From a checkpoint of a small mixture-of-experts model trained on Wikipedia.
Size: 11 layers, width 96, vocabulary 8192.
Experts: 48 experts in each of 9 layers, 2 picks a token.
Training: a variant of Adam for the experts, 422M tokens, 4261 steps.
Below are experts of layer 3 (counted from 0) of a mixture-of-experts language model. Rows are named down (a neuron's output weights, with its number) and show model dimensions 0-95. Each number is 200 + 40 x the weight over its row's rms, rounded and kept within 0 to 999.
Before each expert's rows: a language model's description of what the expert responds to. This comes from a sample of Wikipedia text that the model never trained on.

# expert 15
Description: Prepositions and linking words right after a verb or noun, such as with, for, by, about, how, upon, e.g. "consult with".
down12,184,98,224,293,215,195,145,195,235,230,216,186,204,138,144,171,174,232,227,264,228,204,174,143,217,236,213,167,154,149,118,178,112,249,182,186,266,193,237,224,183,113,245,158,177,141,156,211,220,215,227,159,267,258,212,168,211,193,233,236,184,206,204,213,207,218,213,241,196,271,229,216,169,186,232,210,243,181,179,224,171,188,209,153,165,271,281,148,265,210,280,207,219,182,207,187
down13,199,322,190,185,172,273,235,161,172,246,185,266,196,209,268,256,211,198,206,185,202,157,190,153,179,185,162,271,209,102,290,143,213,257,221,229,198,223,159,239,221,197,204,198,150,186,224,189,190,175,163,240,176,196,207,181,182,228,214,254,192,196,176,227,245,230,215,195,164,206,225,177,210,199,214,255,212,132,262,139,257,164,151,124,159,193,123,205,168,104,237,174,246,171,228,164
down14,164,177,148,238,224,264,229,255,226,161,162,286,118,262,182,201,208,186,178,145,171,133,205,185,208,186,201,217,234,167,249,187,223,291,142,243,146,210,190,226,196,194,131,181,215,177,244,188,115,165,191,161,176,215,198,255,185,187,206,203,204,234,175,170,200,267,160,205,201,260,211,235,194,142,192,203,183,202,267,186,184,208,353,169,169,206,195,205,160,242,230,204,185,278,215,257

# expert 23
Description: Line breaks and values in list-style infoboxes, especially taxonomy fields (Genus, Species, Binomial), and pieces of species epithets and birth years.
down10,202,269,173,201,213,146,239,220,276,263,251,225,215,248,251,188,235,229,236,152,221,183,203,178,207,189,154,252,96,223,181,250,191,188,206,171,159,122,209,220,179,202,173,120,202,151,228,271,195,199,192,209,202,169,168,121,265,205,208,158,173,167,203,164,193,245,246,195,150,236,212,179,235,233,196,156,257,187,201,234,194,177,253,150,283,203,264,233,229,185,252,169,156,264,165,293
down11,233,202,189,179,177,221,206,153,184,201,178,218,205,189,162,146,220,212,159,175,224,215,164,157,229,160,237,164,155,164,271,240,229,234,136,205,201,238,178,256,160,149,203,123,222,214,162,219,222,196,232,226,212,225,173,207,201,194,289,211,229,159,175,248,189,215,221,192,233,204,196,210,222,235,234,208,192,218,241,214,164,230,413,185,250,261,154,265,139,241,184,162,182,201,267,222
down12,233,195,152,201,218,221,151,213,190,168,193,171,192,231,226,164,161,202,271,145,234,136,164,208,269,142,232,183,165,147,179,258,165,233,166,241,188,228,186,175,191,231,188,195,148,215,136,222,212,162,259,225,150,244,141,152,164,197,158,230,174,177,93,199,158,188,124,152,203,177,173,212,217,194,242,185,222,208,233,282,200,160,273,105,193,283,178,150,128,199,201,185,233,258,164,166

# expert 0
Description: Determiners opening a noun phrase, mostly a, an, his, her, this, often before nationality adjectives or census phrases like "an average density".
down9,148,234,188,219,227,148,242,210,231,211,233,181,128,166,183,148,236,199,144,183,189,192,237,124,240,141,244,216,220,209,199,169,192,233,229,200,221,262,190,153,204,226,178,219,185,193,199,173,148,94,213,211,190,149,182,216,219,153,190,178,190,192,210,147,240,210,197,204,199,137,221,207,210,201,212,229,163,235,166,162,238,146,382,177,197,254,109,238,138,260,147,167,184,224,190,235
down10,169,189,222,238,173,225,221,187,245,251,189,194,241,197,256,258,273,183,177,220,179,244,254,240,192,181,250,220,238,161,222,265,202,247,168,175,175,209,187,257,153,187,195,200,135,217,272,250,230,214,296,163,254,146,258,83,216,202,265,219,210,167,224,175,220,160,153,203,207,226,196,189,275,178,171,196,213,199,265,224,248,234,259,207,160,255,165,193,165,214,182,282,177,199,121,243
down11,149,172,253,181,197,176,200,209,162,198,218,156,151,227,243,228,259,224,320,251,192,188,293,130,234,248,211,286,231,211,226,150,254,165,213,163,195,193,210,177,221,165,193,190,182,210,147,287,234,220,142,180,204,188,235,165,139,216,165,228,158,229,301,139,208,172,224,223,198,227,218,185,128,182,220,176,176,144,250,186,249,207,136,243,179,184,199,227,227,218,149,237,213,264,176,241

# expert 36
Description: Empty table cells and table column headers like Notes, first-name pieces in cast or roster rows, and decimal points in figures.
down6,192,238,213,182,237,234,203,216,158,201,213,203,218,214,183,177,191,168,173,200,201,217,220,203,201,225,157,152,207,185,219,177,229,197,134,230,215,208,171,181,230,229,270,198,270,226,223,181,158,210,203,182,147,245,194,203,159,259,137,169,198,227,259,253,192,257,261,277,204,257,150,210,222,226,208,135,237,205,225,239,207,162,0,240,266,212,157,199,252,194,206,205,193,185,191,178
down7,142,164,259,247,266,265,195,142,185,212,201,220,167,212,202,129,239,193,187,159,146,241,260,198,206,138,252,223,206,206,203,243,210,233,264,212,221,213,234,223,209,173,228,221,302,178,207,187,176,139,218,256,184,209,207,134,126,189,235,268,213,242,235,166,176,156,194,228,193,192,141,106,232,141,167,205,137,210,160,228,212,276,290,217,164,245,219,166,161,171,197,157,148,193,208,184
down8,136,188,245,229,197,163,235,167,194,204,209,186,168,241,221,218,141,168,146,167,175,221,190,176,188,373,164,206,221,233,268,223,201,177,228,320,278,174,149,160,208,179,207,259,194,221,199,237,246,234,164,244,205,181,262,192,108,154,179,256,207,183,229,199,236,201,199,246,157,211,194,151,183,209,160,168,167,194,237,185,218,172,86,214,215,193,181,180,196,204,210,214,198,212,218,153

# expert 21
Description: Hyphens and en dashes in compounds, year ranges and table rules, such as Pre-Pottery, 1927–2003, ---, plus prefixes like counter, non.
down6,226,210,197,185,149,222,206,146,141,203,178,215,185,308,206,187,186,182,146,184,190,143,187,127,199,180,192,216,223,186,236,137,202,216,133,235,238,118,211,236,197,163,247,194,170,161,210,114,220,174,228,168,317,186,191,187,151,178,209,162,146,225,252,228,117,229,271,180,224,254,235,216,141,231,218,187,228,210,276,270,195,215,257,201,230,150,188,229,181,222,275,204,169,260,197,201
down7,191,256,264,192,172,201,248,225,265,210,158,264,139,205,262,292,209,173,248,182,177,204,251,196,177,180,229,210,179,161,194,283,193,247,190,186,284,183,202,275,185,219,103,155,238,137,223,226,206,135,148,196,250,230,221,153,252,194,206,149,133,241,192,251,204,194,226,150,210,190,232,179,170,186,225,137,196,232,235,248,165,235,261,140,223,199,153,171,217,152,162,233,242,240,221,201
down8,220,189,237,281,106,180,208,197,177,202,267,170,183,178,212,157,316,179,149,275,172,139,168,199,214,170,193,266,255,229,190,163,174,224,149,275,219,192,181,221,192,171,251,186,210,172,204,245,185,253,226,203,181,273,185,204,229,192,242,169,147,263,203,184,176,173,258,211,227,257,203,266,205,286,186,205,197,210,233,204,233,192,147,207,254,156,149,264,147,205,287,151,181,223,204,202

# expert 42
Description: Closing parentheses, brackets, braces and quote marks, especially after acronyms or codes, plus digits inside long identifiers and numeric codes.
down5,188,217,180,229,242,203,232,196,201,158,233,172,152,176,162,229,209,206,163,248,248,242,212,186,253,278,248,195,223,196,228,167,172,221,216,275,185,214,171,119,202,271,151,249,250,187,145,269,247,210,142,216,168,199,171,201,187,151,141,222,197,284,215,184,194,189,185,236,148,208,194,236,220,143,227,193,247,211,263,207,180,258,53,291,201,241,213,235,244,176,182,195,205,168,182,262
down6,244,180,219,207,182,187,178,242,149,104,225,287,191,246,198,205,192,207,229,201,241,195,182,211,238,184,195,217,197,197,190,183,192,196,219,243,189,224,170,126,266,201,217,194,221,213,216,92,210,240,239,178,196,212,177,157,145,133,198,306,164,141,215,208,191,240,205,234,142,211,205,242,164,137,229,195,246,237,249,192,192,150,73,168,151,223,160,222,274,238,216,129,176,149,243,241
down7,233,183,179,114,172,248,135,192,210,174,182,225,253,185,256,133,194,171,166,260,211,306,121,194,238,235,219,219,182,241,192,220,186,160,207,196,218,249,181,247,173,224,223,153,157,201,202,255,249,237,208,174,161,227,233,184,226,232,185,240,230,216,116,171,191,194,257,157,250,191,199,209,272,123,226,146,153,177,163,283,190,275,248,172,223,192,236,190,149,127,189,191,139,241,222,181

# expert 34
Description: Month names in dates such as April, November, July, plus colons, dashes and mid-word pieces like ke in upkeep.
down0,220,153,296,164,247,175,230,164,273,191,233,215,233,180,233,236,191,170,182,226,155,162,175,257,163,184,185,147,192,248,193,225,206,224,207,205,242,234,221,230,213,208,173,237,218,224,267,301,165,139,136,140,186,250,152,150,181,165,172,260,206,282,143,165,192,211,251,202,165,152,192,145,187,199,218,115,247,241,259,158,100,173,149,228,213,204,199,172,223,220,140,200,184,182,203,164
down1,243,204,199,141,250,204,136,231,181,165,264,176,147,187,144,123,229,174,239,135,254,126,213,186,223,191,264,255,265,183,244,186,233,245,200,186,139,189,176,213,192,164,221,183,160,229,153,276,264,243,140,175,177,204,213,217,231,148,109,207,178,254,203,211,188,237,206,211,260,190,258,167,176,200,182,228,209,228,213,199,271,137,270,153,176,244,232,257,226,169,154,183,180,170,262,207
down2,225,207,262,127,289,158,164,330,211,194,165,227,215,221,227,111,184,226,232,152,189,223,187,172,261,240,176,224,101,235,218,207,224,146,240,194,232,223,179,172,243,212,173,228,219,171,178,192,169,191,181,235,230,181,245,171,214,156,294,193,206,232,175,206,144,174,211,148,189,209,136,200,271,178,242,168,203,295,201,218,215,158,230,224,164,240,224,220,117,237,165,187,233,219,166,219

# expert 14
Description: Numbers, years and pipes in sports and results tables, plus pieces of accented or foreign personal names, such as 1969, Páll, Luis.
down4,193,155,232,197,230,159,209,214,242,154,193,259,293,162,255,220,194,236,213,210,214,270,268,210,195,248,193,199,190,216,220,183,222,200,152,240,198,152,195,140,216,194,124,211,147,174,166,191,146,178,200,204,161,165,166,175,70,142,199,143,154,223,280,188,200,248,231,160,114,209,190,208,175,210,187,212,165,199,166,214,262,186,291,164,195,211,121,153,192,241,185,152,137,238,229,163
down5,253,197,217,207,220,211,209,300,227,208,237,226,146,216,139,205,133,184,200,142,174,184,211,251,270,164,178,283,194,229,99,191,180,201,186,171,171,226,255,160,235,145,202,183,155,179,146,201,148,204,219,150,227,177,260,165,242,155,164,121,172,132,194,201,181,180,236,193,150,149,255,196,188,244,188,179,218,153,227,229,211,228,286,188,257,163,207,255,235,264,172,251,208,141,233,166
down6,141,195,162,199,169,193,245,131,165,163,157,171,220,183,135,198,252,221,253,240,214,266,216,200,139,162,233,134,252,176,216,180,167,224,261,138,235,239,177,257,167,231,223,181,181,231,187,196,240,229,238,198,242,199,236,164,249,165,163,176,214,166,225,225,202,221,169,234,188,100,222,227,159,203,274,215,173,200,204,186,181,207,352,213,157,229,175,199,136,198,133,212,148,123,221,197

# expert 16
Description: First pieces of personal and place names in lists (Ed, Har, Brian) and raw byte pieces of Chinese or Japanese characters.
down2,188,204,187,206,277,207,192,231,229,176,194,194,206,241,215,216,223,237,187,211,175,171,243,191,271,215,203,173,189,186,152,196,215,209,203,173,215,267,149,300,129,229,243,169,164,206,214,180,216,150,155,123,207,161,205,187,216,219,239,245,197,207,185,209,192,123,157,216,233,209,227,202,286,215,226,242,148,179,240,186,235,182,394,239,209,249,270,213,237,208,225,263,173,173,158,209
down3,206,243,213,202,180,190,155,262,182,202,187,207,204,173,187,196,214,219,216,192,222,176,219,161,204,157,224,180,187,148,172,210,202,221,210,201,190,271,251,226,144,231,183,189,235,177,184,195,193,188,221,193,188,189,199,173,214,185,233,190,186,172,187,200,189,211,233,156,212,160,222,253,168,231,194,212,162,248,232,193,219,201,482,174,245,254,255,211,125,233,172,233,200,220,221,211
down4,185,178,212,160,180,212,199,271,195,134,195,252,195,186,176,189,189,257,274,201,159,210,187,236,209,259,200,178,154,177,161,176,241,181,259,164,184,205,192,153,250,186,149,223,192,171,237,169,190,170,222,173,144,187,223,176,205,149,144,274,279,159,194,184,189,234,191,274,172,220,241,240,135,220,168,127,188,234,150,146,195,160,363,149,267,231,214,206,241,199,248,160,200,209,231,186

# expert 41
Description: Byte pieces of Greek and other non-Latin scripts, diacritic letters, and fragments of foreign words, as in παρήλιο, Jelenia Góra.
down3,184,192,201,222,247,231,126,229,154,188,186,178,201,147,115,240,193,163,216,171,198,218,149,187,170,206,191,178,208,128,207,269,190,229,171,204,152,240,208,214,246,186,178,183,245,198,154,225,206,145,135,202,174,232,191,220,234,191,231,218,246,232,170,181,257,220,204,244,190,143,177,191,168,172,222,165,224,240,217,158,223,113,266,209,202,280,231,206,51,106,223,223,190,155,224,103
down4,183,228,262,242,200,198,178,188,209,203,160,205,171,186,266,221,169,144,112,263,174,158,191,191,173,203,233,165,202,208,187,137,212,281,243,252,219,230,275,253,177,189,222,245,206,217,213,234,236,226,164,153,219,157,180,250,196,187,141,183,174,147,193,144,241,169,163,199,179,174,185,183,264,199,211,180,191,239,229,255,150,184,323,209,187,228,190,295,103,230,205,176,140,200,115,177
down5,156,242,200,165,197,190,222,150,185,199,227,251,164,171,220,204,161,171,186,178,190,234,185,200,167,228,199,184,186,176,145,129,188,182,164,154,247,267,246,197,144,177,189,273,259,287,219,219,161,211,216,193,126,238,221,189,211,249,273,242,189,246,255,149,240,245,141,202,195,217,203,127,187,222,136,209,202,171,190,183,251,218,44,200,165,171,264,198,234,217,168,257,163,200,144,240

# expert 9
Description: Plural and third-person endings such as s, es, ies, ions, ists on nouns, plus verbs like are and has.
down0,228,204,238,174,188,137,223,250,255,270,195,164,148,202,95,156,189,203,195,188,265,164,231,177,255,188,230,216,151,219,218,162,194,258,222,230,197,121,208,173,194,239,200,207,133,148,271,247,181,215,193,215,187,239,193,231,182,227,168,250,162,197,253,175,160,204,219,202,199,234,272,177,171,186,127,192,270,154,247,232,153,165,228,230,155,220,226,233,174,291,214,131,223,303,243,202
down1,153,197,147,225,52,191,212,193,149,191,216,199,197,230,194,181,209,214,214,219,206,169,197,175,175,147,189,199,168,314,182,142,174,169,185,272,208,254,185,255,207,177,226,171,119,183,195,200,204,173,194,232,216,132,181,194,215,189,144,235,175,279,140,139,228,166,183,152,180,249,209,255,198,200,179,156,266,285,220,177,242,161,144,169,250,144,199,140,191,186,220,242,245,186,221,148
down2,171,216,284,195,207,246,197,205,128,204,179,234,126,169,203,250,154,168,196,199,176,215,183,239,207,138,243,181,223,235,245,250,256,235,182,210,212,186,198,235,195,185,101,162,75,165,177,226,201,164,197,214,238,265,165,198,231,225,149,203,187,236,162,178,170,248,169,200,238,224,213,189,187,136,262,220,205,307,174,206,202,178,304,208,192,194,192,216,241,237,134,187,103,194,163,188

# expert 28
Description: Field labels and their colon, equals or dash markers in infoboxes, taxoboxes and headers: Medal, Position, Preceded by, Genus, Rank.
down0,220,190,195,275,199,223,220,200,174,151,183,243,228,177,108,126,238,287,248,207,161,175,244,221,87,204,218,157,222,205,225,194,111,149,195,220,265,176,180,221,200,251,151,201,258,243,231,173,232,233,226,175,239,190,281,207,221,209,194,250,191,215,259,205,176,188,255,224,210,212,258,197,235,163,197,242,150,186,217,158,214,169,123,138,269,130,162,159,243,196,200,187,151,209,168,173
down1,183,215,274,245,205,168,179,226,225,176,161,244,189,188,217,165,215,156,155,223,154,245,172,181,241,262,235,277,281,201,232,253,194,197,193,209,174,96,207,93,160,171,169,178,199,182,254,148,219,220,191,240,192,216,228,246,290,200,172,184,185,164,205,224,222,141,208,188,225,234,226,190,160,238,251,289,169,232,142,213,178,203,132,211,143,187,170,231,193,176,263,175,210,274,257,139
down2,168,201,149,233,204,251,174,227,228,201,198,138,230,150,224,185,168,234,239,234,195,192,238,152,99,266,143,207,209,234,177,258,221,184,159,264,187,201,218,231,198,232,191,119,221,128,199,190,212,199,294,168,208,214,184,229,191,183,321,250,257,212,131,141,206,241,191,144,198,183,199,188,222,200,191,176,257,222,123,212,220,139,281,178,228,186,220,222,143,224,157,183,161,171,142,163

# expert 32
Description: Function words linking phrases mid-sentence: of, in, to, as, by, plus was and is, usually before the or a.
down0,270,237,223,178,268,187,204,197,205,255,171,239,233,225,221,254,191,139,201,218,214,153,214,207,203,195,170,189,172,230,201,165,187,154,172,174,240,216,241,226,150,134,282,177,265,162,186,209,175,163,159,159,198,217,150,124,169,204,231,199,209,244,187,157,259,172,199,197,209,128,202,143,202,220,182,300,129,162,147,238,161,221,275,192,148,232,167,220,181,200,168,61,213,139,178,221
down1,188,245,118,134,251,188,234,228,212,202,185,213,145,183,174,180,245,208,203,223,187,221,206,236,232,266,281,239,247,191,161,282,210,225,116,229,194,212,199,303,228,214,181,173,250,138,142,165,228,125,193,220,180,197,180,210,180,160,177,198,285,238,216,211,141,144,157,193,147,218,167,212,142,218,123,178,175,264,215,200,240,208,187,151,198,246,165,186,286,173,139,217,181,189,245,186
down2,158,233,213,222,241,264,274,140,185,249,202,272,148,184,144,191,214,230,188,171,241,200,180,233,302,166,179,222,183,193,178,125,153,207,266,182,209,171,201,228,212,177,229,223,207,167,211,232,222,180,189,235,217,134,205,235,175,204,88,192,181,91,254,126,197,150,187,198,290,246,191,163,192,234,262,170,167,174,197,190,159,267,191,203,249,189,284,197,175,196,205,162,195,167,224,189

# expert 43
Description: Tokens in album, song and filmography articles and tables: album, song, track, Series fields, "music by", table row numbers and years.
down1,237,255,209,212,170,260,225,188,215,237,193,284,161,238,204,227,143,171,216,164,202,180,194,229,120,208,183,203,211,242,207,185,227,198,243,168,216,189,226,92,268,211,153,207,198,205,174,246,125,175,198,250,259,194,214,224,247,187,192,257,171,197,244,164,189,201,304,230,168,196,148,198,216,242,217,190,254,239,179,225,150,215,96,196,187,168,228,244,308,226,238,232,120,220,263,190
down2,185,190,171,193,175,242,228,220,209,198,196,182,224,203,139,283,238,193,170,172,123,243,189,201,199,228,277,179,181,216,213,111,193,207,167,223,196,144,201,192,231,213,208,240,228,193,185,222,235,232,152,212,164,226,213,247,274,284,118,119,206,201,166,144,185,220,144,260,171,238,247,225,271,222,178,207,232,208,165,201,240,231,38,195,189,214,202,173,232,105,185,181,209,219,192,215
down3,142,168,197,189,168,240,200,173,210,162,194,190,217,130,167,251,247,262,209,281,181,206,168,192,219,170,144,181,257,152,189,161,232,199,199,214,159,212,175,238,172,187,128,190,121,216,192,132,167,179,209,230,182,213,162,330,253,159,234,274,225,221,231,193,181,211,183,251,133,174,259,162,145,283,241,249,260,226,175,261,224,256,218,218,148,210,218,167,213,161,150,193,181,175,226,156

# expert 25
Description: Digits, percentages and unit words in census and statistics tables, such as km, kg, °, %, and people after counts.
down5,270,172,256,171,240,210,242,189,181,179,167,186,190,233,260,250,172,154,261,187,228,230,137,215,269,168,182,230,134,158,129,262,190,244,175,165,221,174,270,251,180,192,237,183,197,245,221,242,204,182,217,145,207,215,151,191,162,194,264,238,207,188,175,211,270,189,145,163,201,150,187,254,250,146,272,230,185,237,248,159,177,224,301,171,238,198,222,190,154,125,187,185,215,177,142,268
down6,208,131,134,206,171,220,136,216,176,231,190,234,192,172,220,240,174,217,226,166,264,131,203,138,215,179,220,251,206,188,199,245,189,176,128,161,259,229,221,254,147,206,231,182,254,200,166,186,257,288,215,171,146,214,183,148,275,177,264,210,242,239,198,213,222,232,170,159,211,203,197,205,188,122,167,143,257,194,163,221,197,255,234,169,268,278,255,219,117,159,114,200,201,213,177,214
down7,229,132,218,238,189,200,225,210,203,241,281,161,172,175,181,200,222,228,146,197,281,177,228,197,260,225,227,248,162,236,188,245,143,278,152,183,167,165,163,164,191,242,249,212,205,209,156,289,224,114,178,161,226,218,228,158,169,228,127,234,181,143,189,234,209,153,306,268,217,156,183,202,198,235,263,244,191,195,265,204,229,138,158,184,167,143,153,223,258,203,201,202,217,229,235,176

# expert 7
Description: Quantity words before nouns in biographies and school articles, such as two, several, various, both, seven, also adjective pieces like -ular.
down4,197,187,175,184,193,205,186,250,203,186,262,188,188,201,277,213,224,163,266,151,183,188,204,189,204,214,217,175,221,189,180,191,220,199,249,201,289,270,247,211,136,218,244,189,139,222,197,195,214,210,271,143,125,180,180,175,207,224,212,141,177,245,203,184,185,218,204,224,241,230,244,183,199,241,238,189,171,200,205,237,247,196,403,177,233,187,276,242,185,170,194,288,240,181,164,197
down5,223,182,185,261,153,188,245,238,263,193,182,260,209,269,194,183,204,191,122,205,218,201,223,238,214,223,217,311,232,228,247,127,216,237,181,233,221,141,208,238,246,108,203,226,250,193,223,243,227,153,205,275,216,193,199,148,239,239,205,177,209,223,167,175,173,231,205,138,173,137,116,178,215,115,244,238,200,244,234,257,196,236,166,200,184,180,171,118,285,170,237,233,202,202,201,176
down6,252,230,164,134,247,194,210,202,178,190,167,182,164,226,225,171,200,208,236,230,216,238,212,211,242,233,228,174,203,278,138,175,200,115,224,201,209,106,214,179,192,222,135,216,197,171,186,256,200,177,219,249,173,211,210,190,207,171,262,252,259,218,186,244,147,196,250,212,183,244,142,195,176,178,188,179,151,230,234,131,242,145,22,214,167,173,141,207,235,188,241,219,165,222,263,204